Weights of a small mixture-of-experts language model, trained from scratch on English Wikipedia.
Experts: 16 experts in each of 10 layers, 384 squared ReLU neurons an expert.
Training: a variant of SOAP for the experts, 3998 steps.
Below are experts of layer 5 (counted from 0) of a mixture-of-experts language model. Rows are named router (the router's row for the expert), down (a neuron's output weights, with its number) and show model dimensions 0-159. Each number is 500 + 50 x the weight over its row's rms, rounded and kept within 0 to 999. Numbers have three digits each.
Before each expert's rows: a language model's description of what the expert responds to. This comes from a sample of Wikipedia text that the model never trained on.

# expert 0
Description: Short subword pieces inside names and rare words, often taxonomic or foreign, e.g. Gast-rop-oda, Tubercul-os-is, Euge-ni-o.
router:457450528547506435535523520513549497480455534484587474525523517456564577547448440481462571452552539534444522526537480504452541441550511389458494540487487573473528452448569641513490507470604418618437519526440624457533492507472604554559472473530512444525416489558458454541563479517508545460422420478496417606461551485483584426462486506517497610593477542518517470513502477531568518435501488483422450466556524408506483546496528441419433506557458590543496479555468582448466469500488530
down0:479465528516513523483445517450509481514484462518493517502443553478440483505491492489487477495476448451491467431489479511590484541457441468499448549444531524498473508486548472569550494544502551567505498461549523527505570461437434521585511483532466595596602556546482508463484555508403496429558470438468551580391530566511524561507490560395507358565503487434432544548524535524538426431414481349529415421533526493479484354546489449395457421475581587522567544510577499483508558512539473
down1:517529554553429520381540451512490441559519471526454507483594462462467555467497578551465508518535544536503514438500536456487598478480511412619564477494462493530434422459530482495517506461514511549593580520441492438498520478425466506443476485486463603511472512436510476473522455495520557570459563480565478510539468523526483457480596552563512596468596500430577518468495431459546443500420620442492543510492499546491415517497470471548466388452485589525521504447530624447625568584575474
down2:487492478498536535508504442477562472462490426478474540404364475576503497466531492461447466520507467470482429496386535444437466570479394499513507510495540440497438472471520521539467352499450541517439572544451611401502578568434441484483541440513488497518433507557580540415432568445455551421432536435499500573460598448503478477522488487483624533484492626519519545517424577509406459506435447496448517482499508531509455551465471496507564520440516505457530528562523432584543545508449493
down3:429443547490522462511484408498505542522402524512526473482402573428448446488531485413515498591570609497485456586475495499433539544562549549545563543420529516492523501579544473645510526365524494566514379455526517403436481572490460481502555592426488451482498403480512497501528448528443437544456540539534494502496543474421560457434431458474439454438554501505450534501500533452569511464554522470531430526500472515510525460534550488555486502501513515446429618373463502492572500535515515
down4:628512544573542445589529526557542509535504492440403567590435463474433492440543529646567368506574510512491479527511540479561470537557491484571472580488507540483511524434541453554464566495426389463485529493503493462503417498462421444494520537495557493488521489533498508436576568557514451484470536580476578466617471551545481520477567458496501500498425509451476541459556660525485449486517435553484521540502570460488524484549506458637483466492391512515455531483549500516521468521541523

# expert 5
Description: Opening pieces of English words after articles or to, such as co, re, comp, dist(ract); also self and opening parentheses.
router:473535496496578510444547499517558492470502465396484553573576495535583478530542606538495482545436412467591535498483521561448464384536509416404537544447533491604506500495529427537588444510495519506573526510455546522439543492473492559545509527463459515456574523434461531532414479510507500559570459384460451519549511581544460527544471430575496566419560466469639517463502506535519582588531511541530525465547498570519514604433474467581468476504433594519560476497537436475455470552452474
down0:488549544374554464493462464505390439528466519501548513558507505611474573482399534433493540545445519496402488540548465526432534537484452460467504435580534497495487567468545576573492557390532534553445419509507523490503497432637514561437496528463475481514486516456509487385549430517507447544578465381476451491571480509545567491456533487458525464531449503438520452528502528528450479581532599517492494430510596436427508484543558502512554494482550576542368415486514535481536458557551480
down1:546534566506528456445504473426456477575530508516411561420654495418489551500546462437534523465481540445541453536477526499534497488486553449534451555586317563530550474550441479480479537483457552513571580531493528552502487471561507589536474412566465515414513507482478499542482514547531462588458513532486537468476506503594523498523498608527469408471504557576465529532406554500499524486594582548447451418417554423431440476521451520429510433542448541505558499462505451512510465412469506
down2:529586503521534483494459512487539523352400434511399493595613489531519531512536498468471580491522454606509558524552526561520510450458485467449391575580506496478557502522487416635538458549516536458503547492540437480569522602555551495536588473577465509468530541556491539522551493516541553580476466515431528595487475442504467473499520519529401595532474505534567479584570493545465544481460491523431445540428523543483535534552479437561490481468580479395546449411537467476539490522539515
down3:608587434467459453472516523490436459499460532483580464551439541505491542539432478415488525604538523457542512495442492535511526559591557479508491413527473448406481469590519439522453515488494501505509478499570538493507467577516614423451567475594516517457544462452504530549470401494584564503514507530520484496398449474489510590506411438513487567536527562550412555541500580502426459525537488464521453513623435531516497536523516470596539403617470420508422465508479616527492450522508486
down4:511526604524438552445495554412391531533468478519466400515488506526506406439492521502506505573463554550428453498699453439502429524414508535536460508518449426510542508552460533502488476571466555414508485544516442422536443451495413501432512544566488519393463380488440505464539494497430560526486447477498514536473378554531584507455565555447479487489456433566467481550489509584480449446509488563537535507493470521548473527525566448516488411467508469514490432594487520434506413526487474

# expert 15
Description: Opening syllables of non-English names, mostly Japanese, Indian, Spanish or African, such as Kam-ara, Ok-ita, Har-iss, Per-laza.
router:493553494430449459539550444524506536472459609439498602489408481570578591497553488454492522542464495456583528486465500571456523523454477473487464448534535549484535546529441459460493464522527458538485480428467424536511434491499391525507439497513529477499531627525422550522545534460505441509497479538439430533474556544618454577475472495491486588436464544473507404503581383570448512554520486496552459409483495586460509470488480614468478528484498567510500474403503588430371483571525584
down0:525507482467560540578444432499499464442519531582583464503457429540397481463504492489471552502439476486575470491533467492511446512444469577541504429436602547479471478509479530477550482468450433513499465552478482555473505490450539503492348511557494423514461533602625451514525466470548421447440503532520507528487458439404461468468465613497417488403564486487546456487510472494549580491437516537560567478505392374435568524534534567508477476442461570528405398480496561478491503505418563
down1:501625581499482549532498412641436506414469437519476497563461475520448564498554354502509575456538488585520529521497482548547565483519422558539496528439454505490504548486460473519472452481479548383515546476573447548494481555528482507430473549463515487538438451511403523454399508537523551519435516516563468455414465533472494602448473519584560454528506502489466550524567459550452448492496449512423561440398491561411475408481532520550509489570532431567520448570553459513523478448492417
down2:496506532608566498529493579555516457522499489538482483582425527477581557657461499508470528507452485511493547514548491545472521505470484381479500610602539512525588423512529465524583496536506501521484505523467505490508600473509400491462520496494566461572599463451478466418560533546466556463483491540391502510482473441474493483593552547465512462523568494503580472599462526437521407598493459420407428433499497416560523456508485481505427587526465547482577466585496464464562577545503470
down3:525556489503486511505463492498503531536519566480498444514531481512522544458411507583551476601399482535471468521538487472458497458477421560542465458523487544405521601587492553497424505488477511446480546474562461494543421584570525512649616506506522499540474448445568390531554543552465472454518577517587514423507495512522450475495514535576489471672468509485525478476527573384581421561579459606525514502523540552494465572500507533443454466538463463473490561597484475496499416494547456
down4:501461564421506497489553509617568464550572537535515515570515532565435427407496508445488537527557505481520500511481535596428508465499540618536514523598556519462504587514522465541471496549529499439468548494419533478488478468517563468520568536436527551509508582473507433495487573349502372524472454522524465431582449483500535505509432478484507488442549601469486537468523439470497500417500509576472539378497566462491523491478553610508566391471522468509405531501550469633472435512521518

# expert 4
Description: Field names and participles in infobox lists and headers, such as Founded, Established, Producer, Born, known, based, located.
router:549515447467487568493473488453363565523541464496541557534583433601470592403510510501564505497509469486497523532558426463596436519465556494486543548352484444487474499497567482459567562534488505435507559528421394517521550547589521479456525437507464437521503444517548529478536519462490462539471505567551436540471506530556540423489507498528539482522544466441494628544449417364474497563463584502491520545497447508462456530535548467450498474509355511426495510543479496570450536422553576
down0:563347506437500480513457488536557490574488445474497525548527530554435540504439494437465519533575542539517454486356529476517461519433515557502511518535560572560485494573494469565494521517639487584583467513436572483543492455528466506464520579533528486467459502513470477500558496492528509568561502500522463539492582585464578433472474509429445452457485500486508466451446550466506569510405503532563538448357519450457508470476502446551513441530487554475366479467457609421644492482544540
down1:561560546524428489559458571465541468489494416451521518494478493557519467535453532530533488490487546459497520494531460584461521545495536511479510494553525431506438541463496480453488502635472477507563499476649511579515514504425518449486540583470470569510585423470427543467488575462424507594483531520538532513482498490506515519415612477426543437504558544598395465526466523415541530481532423529611570500527502558538487480508517476439458417558596447434440473537587584477445352488502552
down2:485448539465552457539627499592502564410500552497510554469619505489465508397496460490463435474513459544478516513532497433487538583469383528415649556491582533486545481493417570501513473528479470485535555498461575476554497556555564459488501544449542495493488482439545445566583463558480506551536544577581543524488504466430518492533424497438507639447535512498453536483580564573532516481539506456483477474552473531470502465499459452387488607500430457571495455562414475566518500447557490
down3:445467398488520566474546566501423537438498384437550515448482602478424522451505461508514462428541434443481466477571478557422481478466506509470492485444544469650505530510546505522505528541513563470399504556478461481534425500522455517451481561571382524461520513532415543487470522470500574543538457450542424528568560422536547586428508477549409468544523459453539576483442486534536399567543417490549635464524468595516547529457483537491529482514490475437538440582468511543489524563507449
down4:528457458616579442438515437470485549490516405422491504496474429524417540517528474557493570481478478504501475492447494475427509509488558530540558632405499528459558506537507576566523583536504484494586436574524481436588472403501494484399528478541475445522589473535485542483555469479456451553487455443492596508482561451477476567514472507542485530497517515545481364429465477509390530470483539572451555561418525482511487406446465518485551518466542424395462564502516360575494513476468482

# expert 12
Description: Newlines and pipes starting table rows or markdown separators, list dashes, spacing and percent signs in tables.
router:381423514443573499463469503443554535519538514596369468607547582489455596500557579459467463513461557474548528470497513492520459576535536601558457434489540483549473567466453534538487557516423500503525470418522445540551446498371527487504477526561603516519395488493478540453480496592515558571416454517578496456563445441493551484434523532489431506572571510500558459500550543473555521543433492473500466543493511442566519544466459479546445497563596455577464517565510457552517578527541469
down10:482405443482538507378553424481561479434546465488440510496483477476517582495494420495502384517488448493418531498497512514458447435384506518467559478595501464501494476556526554538494433505512394532505609454495551461422463493552547503454504482535544442483516475470454475518528578515573414517477588566490502421470385517447402482578524591556497437508527465578513462374556469483500522540463512494484451484444393565598559400512486475438509500481493514482404461471529563471471575532482530
down11:516493491504499467529517513560516402512553505537531594489526507523539515491533545430384532426409501598567544562559572435505540495429494511607544478517489425572447472540487596458503574494518493511518463497629493472543446511482654517507586489518472549502465480664463504447519526533534490509512491490435455488458521491533492565395539451497567519593439473483571497471555440465485499592515454457499485468534390456493566490470520477479432545529601480506513510598602556471482523445480441
down12:441460577460512474443479527561458489565493386558503611439601518536572465558480543493517527433560579434503572539559472516473519542486533492561539472525513503429566505558503481445440464565438462569556475496560432452517447469505458487484498450569537451519558433535508486414529403595562497599534455462455482549489450518478444514527502568530563576511462409518460404523483516544542582495487467528444536652516541644507487395527502514455491479524441433578477495474521476530446481541449480
down13:540547482460493510520583520535537511543611562464499440510470496503524483435425455438515449482504449480401539523489546377543392391477438579538577418486529531500540500524500490479494478576467454444540551465533461547518469507469656467517514569444551534437463567476474539413423495534534583503549595597502528600505485504470467548503476530504472482559553520519467461499502564437541451453461470456511614496575566510463456551503477490566449400576563522459408487436518511396473439486520478
down14:504419547468477553415549516494560461631502472524478529514492501483589510471519463456486415499503493477483508516505447504467464530582450442451502542513447599480546500434505472489546517500582584517474588484533541406536540534538442427545509450473448565430445507513433482426467537394619595482487516571482430510551501607550416521493550509457442407499462500523459583479580432496603424537548583516558453487593433490489545618473495557488550536490480537384523551465540461532508507517525499

# expert 10
Description: Month names beginning dates, plus pipe separators, commas and parentheses between numeric cells in sports and data tables.
router:499523490492429533442440434462459534499508413517474575540442508545552541491524497565424519540390513593533504464431520425455539465511452429418541439573489475505449454567423512573552409498402458465481466495462450609503567474447490535467489479477553527501520538415498423515503453503398558392458489515573598430443466495528532531507556480484463433543492488451520452465466482512533428448570402414545451519559475540450486585472552420581537567517440433564432425488505511470453558551488487
down0:405479566589498488497567524561488551477492440485552451568464495496504414445510481554507512554480504515538470524489495487486536514469478481465427543460531518631509511481390447518495438550601603493549465448470591461472449543472520498393538421550470563440470448508450504474559474606558575490515557564554504523494571553457502484481504456489505495434466535489514493456357488483515505588445484514563486450552468523355422436480556555486516461451479531499527501560537369599396566450514527
down1:501410465504480507581487510605484563461487486407535558448501379468515405455604496487499467506516508614459502458483580459482516384563552503527531507432332463557574503499489519486469521511478475614518598526534513526450461451490472453419500499483551473486452511484426478508473444468581479495575467477612529484432454520513460440446539472491514513531470570557453473503442489465424481577561542519446516483541566501410531480547465478520441461524444558532569531461516402615554541547554497
down2:521507605455480514398549569504521521604466526541471446423644427465539441515478509449373448446474432461544497520503549552565436437544433493475492478531455480486483572571502465497529449470549542510572537537556456584451526511490531513449441452581623538468445562496504526496486475558528495529450469479430479520494575433528449510514556499546597558436397565499405555449496520443462519549463515508586570567537402440553479480498487527486502541583497467500549485452497541472506480494486362
down3:495482469478491438546438488433530465468451403693435485536484445526559561525569563502537410466546588542487507535561505478404428477466465524484404430487576506411513517583458402525508507508470502499483448439543479420618513478488411566415422527479535511498563515427512514538489448596479452505509508482517524508460399473507548544503499571481418494545428509518506533573522442480488579500506527549478573565522553494453498507509522524476573491499460472569352485444465541510414548484513490
down4:529524484518699535438486423573572494551524532533522527517441502507460498493478537495500449519494437522517481543480533577470501543500441530470444451536485366525477471466525566448436386445536478445513569472509529479534549489492502469546563511531514441560490427428375476427536535566474488400608479428581479604462408430511539516428523539499459541491462483570506598473498570484496472464561520485481526638504510496426534487533475475571525451493479509529482610559516445516474452472441559